Below are experts of layer 2 (counted from 0) of a mixture-of-experts language model. Rows are named router (the router's row for the expert), down (a neuron's output weights, with its number) and show model dimensions 0-159. Each number is 128 + 32 x the weight over its row's rms, rounded and kept within 0 to 255. Numbers have three digits each.
Before each expert's rows: "raises" lists some tokens whose logits its average output raises strongly, later layers aside. This comes from a sample of Wikipedia text that the model never trained on.

# expert 13
raises: " as", ",", " were", ".", " in"
router:110151140133097058187129161111121109161133098067046118098091130090073126133177136084120100162139102149130173070100119139132063117132119128087104133106126144099168152074183159127159158094058131141179131112129134145144102139181095123108141143142157136135165154115183134154107076175138067105096064113099136064145163112091091132131100122132133093060075071072079128126138160136125119160173103155174157100151101162098099106110118184085144118070143138112072172135124166146169125101104112
down7:114111130220147125160147136087149123125129141090119061142121094131170097124134109115125153171136163097133098095132134088134091094126090155068197104125099143173157138093091193085149101127096118111182132164113126173141129172075192093108137125042144109153143091121178137125137129078066146158153159109118141056124099154089145105093160113152152167127161156080180123181150106122155164145147142165120107192083136105075086163090118152087085146132084126089161187101175132124139106135073116
down8:107115155148107169091078102056137106142069167193174148146145121156110111100150134124141094134130106138170145200152048125112099149161072136113191152111176131162131077119121108153096095119143097145110167150147158123113131133049198159079161104143168116073115132064160132145112146112133107153173138118133132071093120150142092144117142104150141088157151158110128118122117163166126140140131102168157086129056122139102124168118147105157059172148178096161077191090110144169126159220129116
down9:145080142071098104147147154082135133087119164060128126201131111149111097127134127158118093136143147157131129131052132157131118149122130140208121134121140143078133154099173130128182158090170127117099154151148182106148097169110161104145099094104066186143093198135117041166149084164106113100102084149069125175132143192124179110162114129138205106130072138141192118161116140184121091128078119133126079093092106130112209102131159136124151148146111094128124128142111182110089113114079120
down10:170120148177175135118103136149152154121074133125187186086103108159149146103156136148110154134154098167166145133074098163159124076110100147171120118057102129126123112159128143135105162070102163135120185081151149094141164111161096103121128072114170108171119063121210132112130203140123131126148105133081186137103152179098099150097101126098112068103102112102117121091098146123143137103139116095238172090136097185124085157102151141143162106176172082119077148122115109122136183074151127
down11:124132121079086174088095096162170115130089102076060123152117143142123133196156146098109127150147114155120130164080126131127140129122085104154130134175110127083103146132139150094123098141019145097114106137110125080107167056141163150104122099142116186135005142119066149126103108102146103075143155130142107133137086125102169110154177100173169122127115120084116165064173180070124091130097096131141147115142092115159138109148089074132084179145126166106110180167108122106116162084122180
down12:147137179050075096111152113103186183109177102140083198134169135154102164073150142137164153096154109133170105121121119147087140139147158122172179127156108112095086109200122145111113179133133080120168134174135107119080119132110161142097161111113047122120151101082098141135145161076140169156124170112151094163118070154155135054113167129197146079117110131136110131227172121162134167102136095140149106135122129093163141050129155157096123094071126169121115163139148122130149117135085151
down13:100131097119102121149115135089109095124129104101086142164174178069145113114139126084111141107157136122163144083116125128114147125139074125155143147171123145132141150128183097097156114200128113138110134076153121117086177170223129160159139185195180136151115083114111073106120143131172114102220066098137107115115117060127129179141205097095143149129100118120178110106105089106154095139113130182124165089162144096160162083116119130077183114130131109190149121108109066064136069089132123
down14:081182097169118057177109056122068123170135120158132078157081151160136160092082096133061101113068092131094137111143152150088136156100166142132163104138130133123138107125153145146111157088145161118181135141113142200187146060161116106071131092156179138144115151150129111063122145102137126104113157141179103098139107133140095185105157162133099161139101140152066162170171105116115104175113090075139136114109161118205170182162174109089137077143097119144124157119116148183155086143121157
down15:151118160143170158163085154166135149165077075178152133091074192124155164153169085148130121149122158108116168112159160153138143107121115081205107118136126150133128140141124065139114114143175111133140089158131138201097111128082121118100222091152103147087140135127147043103108105138148151088155103142090133106117153121156092135126130167160106101119146120139085105110145137177166101123149176122115095078120139133053121108114080170127084141163092064066108061150136119082106228142114119
down16:150166148198132106097138171162101096099145067114123135170118136144135205072110152142077114148125153073136122147165131126113125142157136068077062138075185142150077129043163147107071135157119134077156104142116138098116118114215161133155107135091182095161107130188123151167176125154136113182152112152131107143077090104059137098189136157060143116140129152123110127086122116166149120157170144156141088135101141186100108102120139159111130162118155144082111104158154123150078093073157120
down17:187125092155143093162134114151158119098081134145105091108081125215141144120131146124164125165116143119155108116083124131130094115153093124153118092133160129151113187105123143072132105045143156123111147086104158145114095217175086121037117121152101098127069115181169131146199164147160102142118097136129203092130163106158099187162084158142141146123190141113165151150079088159160115127164129176153108170128129125101109092164181080195157170104141103145083116125131115106131126086121171
down18:105152116077097163090140112120059120098102097116148112144103104139158108105100175168149201134096164181099173173070146160140136094123054196173121090102173136181128156109117117124103131164173086084100199182093112146170119130154140139130126165122114081141130138130105075122131180141151112197137173186109118189114165153134143160107182141144138168130143140100091130098146113108092142101110171139139092108120103136064094166195130100174108141111179099151087115044170118113135134116124129
down19:102132142117149090171109153160143126163145155167080140190161157122145093191113045139150134115131182127206097135146140137134068136140125101137156114143119130131152062141156139089092161110068054125131174183120158167124069138138087092100166108177148198161137142158140128169104124149121130069137150096164137139189121113172101123118159141118070139135100156111144134151084112094074088100118177126156119071131175088111124158111199097100122064136156180104127139134103086142136132179067142
down20:117121167142118176157157150141122113089054131078161145120101127117136171165149131155167161078130162171061141103115145128101159129173120178177042166065189093101126176082111166073127114121156153051078096123087145161092104185093138114091157114125176103158147144142190165161096106144086120166129118153150141116128152118096083117144071147095165067138107113097139119062111136097161098134107154136119104182093160154146073182118113123145117191143103113156170140118170153139156143132139137
down21:103096097128145131142158194179131142129150053124107115149139097108094072164160125163125121109108103145137147118119088095092157157080120203126098108076098170148163116102146148129126121121034114123140171105142110094070128139116075106131146209192180123123199169134142087120110099130153030134143097138091126151106174126097106074113190119102163097114119132118164138105091130156116144122144173096179166135137123086126096162149125141158140141147119151146136153081090170163119140050201114
down22:141139128140119099113162105106122089153107102136077176139099118149176138114189183146100104166133136057168122122130155119186087136157071152069132115114141128158195197153142150142127166090126149159136107166122075097144166121148117140161156151157097136116183057095166129147103168147087101120084120114124162194138175147115113119099139111184155169126131121053119090090143101145141129079180210136155185138168122141108080164083142066103123144121105112098135235137124104117106130117159116
down23:111079140050158106205109152121162170140088128093103154146114166126181175140106104153133122078215170148143138104140102133164152086141150121119113085158162084159142119117130174107121161097153196130117132111131116165152159164142116142115112110119126110192108089175108087099132093178089172129109123162121156166128070178139213133145132102111169175166133169162148117108184147137092143142178124115164138170112115115117100160175140110112142159122087107161149157078167204082100054136087113
down24:116115129173155193132099137105158115136176124174159163144181167143146102152169050157096155105135135122124095093075171139129147150155154199125136135097128112138162177138148161107180143056122151097137145107185123147124108121110090150134203126140137134139121125132153119122052146172139115130099111097139177169066110116124137199106128187139153073195122072140148164121163138149157144146218112162175101117195150145150153179134117190095130111140156101143090156129084106078133090174129104
down25:115132133125151113142123145101141165136134121139105138064078153160133197122160092129110106157132087156107139074108117062135149129136169089152119116130067063166192163150112093075159021090114129082175113105091184137172167183121167114112182129147121091157178117115184134105194146109162148139141151143110172095176181090132129132184115152141117078129170119145083116109158127109153174124137080135123122134112123150104115201076094147179157147155131170072130126150118133166178108142119167
down26:081131147128137158121139117136104100207138126155136158081152120138097183165106064197128117140103180115145097118111094159187132152151138159106073111118156113112097143201129097228163131138148048073101101120108122125096135135116122085110163131141041124141118126108087156162136130162136100111116153094168211123137083096074103109145119062126180073165110194119140114121154131145099118144041103103149129101135146095154137135140149111146086171109138146102087107137148111170115057131125127
down27:090191120178103067137149150176103118196094134093072160196162126098158180144147136130103123173135138096134134128156144131115133110121120057088095138121083114198154128159137197148083162158132175087181140112136086106097105091097117117141137109139130101149125179165176190122150169097104148049140176106134096177088120175088091146117145148134135146174167161134120157124109133110115125219120185143150110186171119111130156129076120193127097130125101090121083136091110162125120089126151138
down28:114114096111117143181069127059051158104092097130097131150100068103166140132153097118123142110138086132122165098116102092148094160148120131081099144076115157146082083100144097179123121155146126095114141118155172040102107180147116187100138137166137105132129113147133056152151117120094106131181079073172187141155150164128161115117172094120114101097116148150091056098071106101139065158139066151105156099164153119133171086118144134083181150077094119073163154105124074095121140141138114
down29:140117110081124137134142130135138185097084130113161188116240091168069160117097069109167118151127134099108132082107099136063146113134146135131135094171214135115121197157149108129173144065139144094119141097143114141134135163151146082139121054081127196096110079132100200136152115138165143097110182127179126133116135112121185192160115175170124098092122142088095137126091148115157155106129111101147127124148084079153094078079118144120148123123156139136187155089181168163144126155136147
down30:110178112108150160125131120097172128169132163130137098117077064091125165116090119171209099122092125136131097145160134117144125159149095071127130145152189104098108121127112116143134134133120207146175109144168174133151074139084162106134156139140101108163193123113118170153143145132148175152133096124164145188179159080123116083094127112092113117081114128069180106102127106129089140108122080142139167042143088110183217161080123131115168108167085128097142197047132161157101156136150117
down31:087161225085127067101130069094064199176111151169171091149163124153085169081133153134146098162131083151138168101067145109122117177093167042096156157176151120161094091078108165122112085121144122146163136146071092124118086123142120116096108140131157122100153148115117174168171131109099110102141125160166112154106150139093124129106143106152146126124151133135119105152151129178194185197099157126127175164141134096130146074081168078136093121106125092141144073140077155141166133147137143
down32:175112106070157064066078090201131142173135138145117125094114108138166104121133122112091085099133151134140115117130103058152095103132108097132084122108114141124130115072145144065109088127077141124141117128223043124093147185100117103099179121127141073079085191119164189158144155127082151104098121117137145092082157146111144149126159148167144054148186090108087108154127131108186092112163132111197121121144151141093101111153133085081109168126139106146144113173153110134162105156099091
down33:097144161119145047189120159143096156120138148160126132122124167122145119194112112160129135116140176090068131206139103131167120044145156099124144146165122116170135144157079113093127170083103131108064087068154117213122093112133139101061119045154127207152154152122134118116125148125079140156149138142190137179153128128141174095102039132139106160171152118117087140139118122163075089165112112106159097138175129122143183167126164119107099131135100139164166109141113143141103107155079106
down34:143154161112102145109139104112212144163169145173111144129111157108120135134099150176118167129134103134117120109123102129116102113160112132019110096179113090187122102157144141148092148131132130159155099183108160179120128110097067080141131140129114108105124072074119081110178062134082120123175104078120139157138153151162191090115173188067179136148113115185113137127139120187141091126138109144102144081123185102177193085115138168152138093145173105088099154157093096145181131195101152

# expert 9
raises: " in", " as", " of", " from", " at"
router:134110111100098077154190137138117088220120122079107116103124107105114069211197120100073110131138090150171146110149135139146120080148099095102135166093092142112149150123132148164135118115107132210185129078110148174130116158175116114113141121167134147140131156128168152132127090154097078103165131098061093072091175155038108111107121120124153147060100095079100140113106133067130051118161154139129153109171103118103077109100132130134121104076157153147116150154095159134168169136080138
down7:122112140141171093144131112113092160180107097114164147160073093148076126094134073105110081124189163092130137114137085121111100190102154121134147113212112128109157068125108151130172158149124044096198183139111104118132082125135092161185155101119138092105125179149124123146104159077095141170142136120125118125127152157133087119123136161166087099141160139082094148131174094152104133144064099105149099110108156050134136189144140107157102150147202177051110109132166111212132148103132103
down8:087116074098099162144144122083109072109057092136133101052095149138177080145122138127097173124137082131129115148097140128142153147103130132152181105128178156167123116129126159141175081099083177184099114182137148131115127095123178084126038156054084161122142155183161116176120121160099110101148104132127163082068136111162136170142114126087188134113159104134131173079122128133117157111128086163129133121161064114128134139165183096100189106157132157124108177086113144070060096118106103
down9:116081114128112158149127119147100158177128099112043158122112139145157081171197126106132172110108088144085110092154143110159167149179158118135154102170114111099108132111059098159145105161103120170215070138147183099165105056128105102099143176167166071112127143124176113159137129121136065113174083138151105155135151102195117086158143134149085035123106124110120133133077134092123101101126164159120138102065096127102175108137106101104126097158105091106141211132086099123149155108158111
down10:130150152092176097088136141152118179148164144157212103117133129107080083072128140106159118112116146137081100136138052104106102122165103145203121106132057137129130099120131148105159156107097105113173103137087087121128186151123111118136084143154148145098143131093148146112131107058099154130103134195126112067172157172100138128101115185148120110108119136092138120120135148155103154076087095125089096094112110086123091018172080173152157189176171155125133093073179169110174134161119126
down11:094074181143103102166132119105086162145147111113113115106163145067112178134099111134033148115137120179146117186106125122132164141043117116132087170108148121131152156161087210117129144103113152104087122147156120185109214137127089126159140182134100114126156118094089084126116092137104130084152117086162121174091119155108148088150076124156146122197152099130102104104188122154159115180162086079053150090166136133106113100116129114073167115166088136152098098108082140134144192159144115
down12:103095132140132170116164115184127108093129126164166171111131144143119124198148090082165140149151173172134138119134129114110160127078106070110104131144064123154146141061176079109149091157185110128054173191100179077144110135127109096115141150153148123087177124151096068121185131095171125135088087192140153103168110119120087142139091213078125128134137173076084141126115099123097190171100126129129131133136159139109180132139173125127131127115146082112133032116137124137071169080146127
down13:152094122146159152128150156074121113126092133077123120185146124160079085140113113149128065138191133138116154156159170089120053161122089136135074126145150158163134141096098168100106160138121111139073104138115136187141152168107166102100043124100135106130204120144127117190092123137118110105130095099069153069178107174156111149125112126097111139172104119178112120082076138097100179086095101105165084156115081128083172162134053176113144125127173165141129186113175147120141112185134080
down14:139152118089161138111062104076186147171160137139176117118142127135112184091109169117161113113104136132170123181113109089125157191159110089117171130111135143115150110139113094127102125158103099117187092127133149055136117068122124138156137129138142130116097143114104124046114093085164111116113158098098126106105052111096108114116197092108180093043073137130168118109119182105122132110159083059174157101089177094142143107104111122109103187171097139119198089089149058122178125138123167
down15:144173134137186127115107197145099113126123179116125120164112115150201165075126111045122147124142090147112086128111161143116139100172067109143170124154113093181087174109095131107187147213095153145126099113146187136130123118155151182078111199142164152178165198122184078151178191079199150138122148124112134130144084111152149181153099091166107137130113141094155174119162153107161126080129115166134146109136146118118046129137075144115102145099163145143123148094155120151108136113125121
down16:187127117159130124166176182107164162121195103177085079114148157100086146183133108135137179180108125150160160119172112165134125155146146083089141158137129135113134099111143128182145118134085104103100067078183097136113134105192138087108164156112171135122174158078055099149158095130157139132132124064169091147145127115062167115143122161105175118149147135071117085111138120100075123065158140115117090143136126122117161123112123162185052174113146130078126211160130140129072117129143178
down17:166125066186145097093131104140141136123179105116140049136116089163123121187130119111169182138077089109090107078102119107088143118109123173123108092170166115152121153165115203180081103128080168153118082079137090161064165124165124107099180092143153168160097086127137133192129138142088127130150102117107085104151172190153131075170162107184156208093135164107088145077119099116102118163171131148153141105149129084094140158145160097168143174123115137136107113117159181158123115113100089
down18:136108128090130092149134089144121143119154118178082156164116157088137091121047148122136132079137142153137166095084136136063134092159155130157203129128057116139130143107136071089144109144159131110143117161124182161172144146098147115105177108116165142122107106060109095082188135107101050152136126168098186125068096199135120174082111148167089173164106116124155146129112185082151149105124141127130185105090097120117110130172150128117131162125166143138240125129129125112160092053138121
down19:164108095129121098178098134096126124159123083089152157148100122113168163192145126145154102069141138170134094149106180108088159068097139173117082064142068099076204174138138138113152142171096124140157121130124158121100134108133163124127167097072122151098167155087105105121090166115136068154087085169118108098161137169150144111099096180115176071129180093185085117128162121075143127123123165126160146158070118152110125083107134158140182062111143122150168111124129217156101126104077160
down20:165104099103174140175131113163135119104107105138111150111065116143111119121132151170128094104109149156112139143102123114187122054120108193109127168145208085112133191098111098043142167172091114132069123173130125138143175199110114131106109138147114127136106046124125134171167112170124103095149120179129151092040107088190114115153107134162057154108129162127113155139213132112151103167145116163087174110109100141138121103070116153143193133156137113110111155103129111178166152156133177
down21:144066144088207103135108144137070165138147129106177136180060140127136114113156103118131124109109126164141100109137148103152098183111137083088175037106129143143164154142160121115097100124075165138149117125118088123043121103120102081135165150112125114105183117101180179136151156089145122099115128080162121117085114122169185179141103140147133201148129133138120156117156134132078080117202147059097091103136136111068148164101060161095085137157179125120120126108182149129147087171140173
down22:149126124129133118131147163164154134136130140115111126122154110171140127211135090118128070074147174077137146141093102186162098151112073147131107150122141135164084149141079083106130158117117123129150035118125098129117135151127119163154126121193070219154085158179176134150154158145152158175079089198156163113125135104145064123173081138144179151110117128120127118150122141147182122093225101124160105110151132087158077088146184134125141158139122054144123179098149138088105149102122077
down23:150096142037152095153139120153145103178138090138138082159096132121095145105190177116153102097152142112079144108088098171133121122128162140174149065094104115154135093140114129117147128139096142140166093140134160133104063084190048127163116121146147155031174113126136177143167107110087122181144089107096085114137162068097096129133159097091120168144167101096087060122109134155134095112108141150157144122200139152178097101079120052146122165075083116127137101136099126119073133133106089
down24:094132149104168145143133095144089176158166158151113092115175129129140194084113167140121099167060080130126138141150139152139185141089076117055148114085114116134152084138140076114140066118154118145152209120166135096162138114186131117143117142116235095110151115093153141141127125092102092103100112084104138103157122172089076128130174117155201144119102180113118134092153137086140073116147141121078094089159177155102181094139105128150169118179152094080178093135127089094175114115164139
down25:162142069111134133176178136110146167120141150135152108120165111126077082133115143141146135171104107142162100101132132123131119131130139108124178216149166102079191095111123097144128125173099153139158132132155091128152181157121101108125105110144156165102128167095052125147128153131168120076170183045141093121125160166144158076129117096102158122096138110134177156091138134199180176111139114041115067087172153102124177095158116118188144167080100114121112086147138156099163093104175206
down26:142089129080133152169129096108120141047190150188117164168194126164124090150095129167171149099083119118125097108155101159119148108102121159140139128121100129148117094096175044110156150119110140135205131139151165123085140155110118119088157063122101162155091093150106133085175134123112159185034109137126131083103109147148149124157073156112153077078161147194079101109084143136127144091148142070117073149113122136143143070089186083099105133079112163149097099087122098172123124147144127
down27:068160147155117150153103140085107144145068108152060102116114140106118116129044132063106131149078093156157151134105022183184064073113156139101108166101150122092096182085106126141169182133123151121144184122149146124144131156131145139083139123157141155187126192152149152118145101154090097229141110113103113117171143132164133114147110117078145092138078148115124156119151150116151135113067147167122139145151099109099147097147188132145144182139181127103102089139147125176106138170109076
down28:090165116090156103128088150155142083153106070150139184141081119151117130150116092170109158118154128141171096157150137097111124111126150131104130056119148148161082140148042134166132127068106160156106093087165155153128098139137100132122106121147139116151216234092123127129113108138119119143093071154103137127061160132152091177127113141163113081218158158152131109178144195185138122123073104096072065131127174127152146155085150105078134165117145125150112186079119122152121091143106137
down29:096104112183115165109122132148152156134153111146155075133155134126152114099057130123147160199148119105100137143153108093156201109162071104129169174132060132129128135180082160099121154174121139136082131069160059123107150150085128088171115183147138152123166138076209195145118153107106153180175176156171139162114119115118106130146140116092160113131154123087141137089175105112164115126170161122162070136127158114165114170116133089154171145130094140119127102172184139152170142022101137
down30:132153124085171177142160103158105113113166177096132169153162132117120115134142092110129111134129175193147174160123158153166195067110145144114118162069138135115151127143181169144191184107099138118086131130141136093086044168131142175164139165137153154119108129099089054108117086150167137141138138122106116146101158119103142077107131120117101136123044163149111135139141146130233185164074145123152184067157110182121119073130086082076115118079143145105084105095168143158121124147109133
down31:110094158104088148107136095084160113131176147190137102138116121119147106102186104086099171152127094202088209132115151076126133123131149147101114113179082094143078104107068126158068098181141073160081188098148124109079120141116131150160089115101153130159127145165086109099146106163145163131098102093120109172077110091139128125125189124136173175188175144153146181099155095127144154102136171118158128103161169138101148137132168142114111117185103127103085051162161119196099101091096090
down32:094114103204110037127112115102107184151131150180205136078122104063096127120137161126141138147127111125107091109130086078076141156089136188093143097088186068147125115194134115184152083144106118103138172137167167132084134166115144141125104159118164105120175111071112165129147131097132110081114108111153140109155122132154092122146105147142176120139108122110137118162104170156105152126139070160102159116148182086165145022191081103201137144103134174149170136094113138134137151105138143
down33:098106078168141111136091185124126181150164130125176153095147085080141123087154160161198116141128110148121129147150104148114129103138127174165121154096102125140116118160146154073039132157096140151129066186172114166109114091112107135130160082203095149103185074094144098161111153124104125129102167174129178096146104132181096224123116082144087127120127127104190118065082143115114183138145110177082083098119076137185146150123097167104157137131143127147121133111145114104186128088131074
down34:135119169133146177104087127111110151199092094152137168121220102051088151102123200091116148103115134111139149106054180104075119117125155210153120120118082141134123155152151146139146073067192112115096132117150045095143087120056117105127125133087132122150147104125178158106119131135112148135127116145154150140109151197129089147080101169091126109153112130119096078126078064131048148171099152183132114087129131108128160145157136176109119094125118165106149135072139119100149145104115099

# expert 3
raises: "\"", "\".", "\".\n\n", "\",", ".\n\n"
router:105136116132070093162189158074117084131124144137081112082125060073127079181122116120088165138137063120141151112187120162132080096057165104117059123109131154100135136092133123129151140090110155156181152085131143172166151144166090095082120133166136109117136118165151124138093109153083086119053067109111147134121163143062090129167133142091148150090118076076076120120116163122151137133138097150137133117149096153152184116140123114121087110057160099162094136130106148225182110144091106
down7:128090180126120119171137130110109136128100173143093133100089200131114147172048088096131145150150077114088187155112117110152163159182161166067094101184116114125130119199094153119106087128096127167147156119158154094185122143140080109162067113178128159123118167131143122157213137131093165151119068141152083118177180134120099148058116107115128086120082145146139139102168104122098118091099151114119166116141094090059172150192143113125168152128149145168165163096177087122153082136137137
down8:095130105168113184126147095119128171165129131084132127119096133061120118127135168143145182136097103101180151129162110081134159141107117164157155060090161149111109132118145105157099154090194151102148178111104120123094100104129086088122142156087121104166168099091168077137173160126178131139113036170128157101087109157147148138117185124098167138140127192153176157109126131097111120171105164131167117033123114097168071124169162129132177116116159098104129127072150203052126138128134065
down9:105154149178111118093098177106131125124158171116083189151088146119161114140093137113145150155124070095125156099043136111127096103148185121051139149114109152162114155116148116117088159179085175092169110145133121143134164119161164124116128148148120174161112141148084160103153102152130143050132213128139104117174149107103185136117164104086178072104102082148161136206090098134156127142093096123115111167117136123064187047136105158146162139089069125110168151092117074093139097128145108
down10:103072122137177131133131124142071186179145080152146130137073137160167130122169120099102120085087129232137150171143146091121156084119096155102109101105234085096120137082142126114098105149154159142141135118189178124149100157154140198137093112125118070168072109083079133084105103091124123095098120155160142086093108092143072133146114159170155109154156181177118155163155147107147108154094122095073121119120150107114136173145150099095112163134184132110140116121054165113147138100174097
down11:108151106127182121112103105226105177127146172080123087184116163140117149111145102141160145116099113143149171170165126105153132103118145090129124101156182204102069116149140123114171126166133124136131124096110078107117112169153139164194084137081101160177159100089072144126112119150167129158118142134170175080169233115154131157115061125120097113125084131131167076107092123097070120094092157139115133093082137101147090121118157145157161138136162137129193071113161091134142160098057151
down12:133141137145098101084116183093170096089158082144164106140163143119123105185174130125123099127086096082170196113131167115146157083146081196095141131127133091167100118132082119141192113084166143160134057211163120097121090156148233159126114092129107083123146111146138159111132115156137093113111111175064167130149125122134129198097166132138118108180095130167076043121145099135075133141139139164103152125090108179106172176117097115142133143113117078152103138124151142135153147134080084
down13:144168132094118149218093096080153077110172118157134154101153141136127120092156190144108093126149125132179085108167128150124113129118124169139200104070186124137150137092141160122217134057169118083020162116146106104118125197157080117214168105128098129101124094123132152131156141138177117119086157152135169150132151098115130139114144136098117129114162116160115087139116152103139136128170122083099125162114098177196079098110072140095180167122137119166127166111165114083125094115122103
down14:110174127141151157170091139070136085134075144088163113113124140098145188093088139085125169174128064139105144107119110096132107188114167172135106141179138126169195094109158156123114138160136143129125165158123132145112150106101141147107121169157117150155133100144204180081171120120162158089158075064123093138157135116138104073105123104119079172146115100144152131120131130095159108200118111097114127084089082172094176200157121101173065061101131201161152085161189105124134116157110146
down15:120138150153085158146133100132214147107168129112188106162120116127132164141120146065085167108175111066140121131140144126112113153143113094141155118107074132095121138106106115139149118132088104083093183152100099153133150198130109136116106164102121144077149063083144162113084173125137163141127122148158141162169131116126114141085182127210086247135121072111155161154188134109109163121204117121146139093118063094154082103161122111083102133085109193167120085107152145124132098108176122
down16:148129115129117082149071092160123116105097104183150125170106086090150083175084123142087175133185143144112108131164105104165109189107125176090093168082164129142116160132127101098095169103079142077183136150073136097120182088116054128084138122158167140055098075160093121099159095184087140090115144115140110100153125101175125172112067141092115106188137154110175176129102153160085148090101149083094101109124172159098096098135122120099115083084116139147096111194126143118071101131143131
down17:146108111165078230162141093081092117138149096083144083184140136139123147093096111161101122133120149113178170090088176148109102152153137125114134135069096099150143119091094115154097120123227067123101118174105153126172063091090144072125110118146142169151100110143093152144145112066127139143108077130117144126186125135153174165100172126138142076140182106148128179099105173117098144147123108111154140116160178196146190069202151114187104104139134119090151142143138145136137130181114151
down18:102183131146141108112126106058130132117089120127116147115076142101141174119109141147084091137086083101116150111136162160135098083151107122129070116134100119099118156156134161172142104166097124147096155191160122117165128144161104231096188178127093131109125115148140149177100129151077115154171108121125122156099116041129121161147119109047145144155060156091110077203154078123141073123164134186126157180144116113158070127070139097116127167139109096101099098156137169100161195146158164
down19:162031147177151122121069110184129173153100123143115117103072095160173153136114166123104161166108060163116128117112049112070174109109110138147093081109094124148124085122119133128104176149156161109118118092106125124118131159074123107077112142141181154121122142152186193153129149104125106095135067154119135120130160168118198106174152131199145081075117146134130106076021133094172158123130114120121113143156138106084173182150118156104068141141123102125135124120112073144131099136164092
down20:076141129126113106112135117085125095112196131105156148063179135135115167193155130080109172123140204114053066035096128125115174118107159173131131096070155107088118135143189098153152130170161114125143133169098133100140123144144122080113133125092137152103059143131141061141128107150177134111145136145150138104172083171164147124110146127053133135120062137128134126132137088190125154142110112118102137143150110115164177146140047148102149130104193093163137113094107135166178137054095141
down21:150046120110084152159112169123128113112186132145169144162076121148144133218129157164094153146181137130137146136100129094080134082123133157121116087110116086155091076126130152092105180137199102123122121132100160164105116135142082117174136138076124131172120157161095062170104128117083093148102112140120130113109133101164161197096115180111091132209125119088099187120134164176164160103074069200125096097090127166139153148170140137105118073153138096131182110132079158116135170171107116
down22:072128082081137146144167133120096143137101150138218102151165169154191135150198115134140105104118127108208117138119123117174155097131126119079155135164160133128081155209086144122144102150139160130096155107119080123143114144179134205152145119085109200135172133168183165105080134143140172091107150128167145112110157141143130118078122143167138169118139111118148103118181135133152155201067138160045110178132108101134086140105143158209090102144142101112166109081120149173107133155133101
down23:119087199210134164143175125093097137146132166069119118166136134103148104140112112174130102122093134171141123114131161062114129119146131156180119138074127150101193117169058085142102189143130102131159125092135126140120113156105070106127159114170220115116154134055114143138201150190118098114135099082158073107139123092142178115138162023124101063118103151108130169117141095139164110101101161163122141124131142125167164131117164166145123130143116103127111085161152150144171140083188148
down24:133159150136113138127124110158097140189107084088101123104108081119151084074137117127109125055150112158121163166117115120140132173148135174136109110158078157146105196188138158141105175072127081096083108146128111110118111084159131146163186166137122105092064137122127130091129062122102114113102085066132156129085139148163144090067050107093178125138131121167139158142115126154155116109090193073091126116182102163107126116069164172157057126099143113115152194076127176062161114137115137
down25:137116140119153121163149143158172139130157070121123127138133139164090090141110071094149119122090177091142104095192161107186164102077144093108137142122086121124134103082124120119242097171148074103086116165077175132092119137138043143145140126181146115126127103144090085166087161137166150077102109115152138105161110089090132169146116203134145072148145202159139123092139124159041158154112119076139150124176143131150097146139144169155122100132156175140105141140136173171171147138087085
down26:126114113109149128121155116074138114125161127155051105099095131149090201153119160174130123143142112176185140092110163118142115117183154123148084150073225192150081068124145136118078102139171115137131099130103122123092143087163076121120206168103145165163137036106135146164122143164225145138155063108107136137147099122154085172128139092093175101128126123127140092110187144116124096149123137129068118085137139127135108128107160102093088108078123169193132154132098152119118106108084103
down27:133147112123126145138149084076131083187177148154178163116148173079174105071147186151118054130113104161176218127156130111123081161118133119102146173114147155121144122144102107123044102149133106141127068120101071148151195105161097136095186119153083160103129009198142135139088105104121133115212157128149137124142153109137127150141078152111136144136185138144135102103085151143095159156148132144142145077137072081129162110114160113132160113130165124083124166140106107131138125117093123
down28:086128179142147125130118118172095077166170151128095200111115160115101145127131114124174141131125171167120136113142172131100119163179169154182151143190153154091168110157091139184158121124121057183110117145100208091113187122153082174173098125128122106135140181086106116167158129097094125036097129163161106129144160120135099204149148099124093124180063157082086136136155146132114153114125140066111143155155148066067105155128131125132111162108099178126090166126092125173127126117152083
down29:198091162145184133088118196125141102073133155128093110123161104121127095172153131150152193116103166180095065096090166116148175124154115140130115109146147127091122159113083127128072148116124149073205104123121200136119127141117166116098126178083117123138117162148095077111123174070159119140109073135127105131089030094145099100157113112137141094165105131123101113153081141144124109062095171142128092143044142117124171102154144130053131144101117084117120134131135115175185091116156185
down30:137125126106098186128144122157180196154170110136152125141114138160144154104200087147180126184119177135086136105099073105142106097129138084231142089180100080100151114162192133112172119111048162159124156135158167162085098156103198137159212166108158154149115141141078147127125115164081112105149134082128132115164119097150121138181097165157128122138120122144128171139095126133128185135083138128139086106136155144125129116142134158083137128181117057112151140063155109152152129099189091
down31:108204117106158138041145137140108129137114084121171112166125164112128105107124194124142080132115146156123137151218173122136102096114150156169132155106157157114112099077117131104135088157112064162190139126165141139086168093116143111172123180155105153133126101122141113142122147099102083087136150129092132087115170185098117158122121123133243097127085151152141152123086119111096064194134184133117161122202110137086114154160130093079152149206092123141103150101155125167084119129105081
down32:118111097095153084129081140090069124160104138116104100122157099159124126157073114134134084117090095099188194153117164151155101079164111107146079132151042119096072126122099132114129127141163153135145067178145159140162090156144186112116089082167125149116161136092072107103189144127133137111112120107109102106124131128134192162137144131141153156170086144111118152102128135090125155145116168126167151114126154204054115182106194149064122092113159065061168109148068082160075143133152118
down33:108155132081094132108114099192113069163168153147157152107149128135141121115107148188130096103137131102166181119108149180153162107148128077139177119149150152105094175099087097136138094158130134133156108155122079100147158130098140183167112175099167063147188088176048157166117138130117151195145195152122152064112109143185121124144134117131129124138122118199086106162186137085113152141143157160109184150128165069162083165111141145186129111130136104208165104128155117063148103148120090
down34:166123131104064133121128154076152180129132138119138093168088098093172119132149091155163140152129126181117157144130126137147122186128150138223093171141102156140139126176094105129101128111158124106122125098144134050140123181173128132135166128136124107161183135088109201145100041125089145150129139119152202197129119082183094154173150229124154081157163115135152118121134121088100169187149097156087110078123084118216178105137098132169109113139114149120147127123139096131126123107161091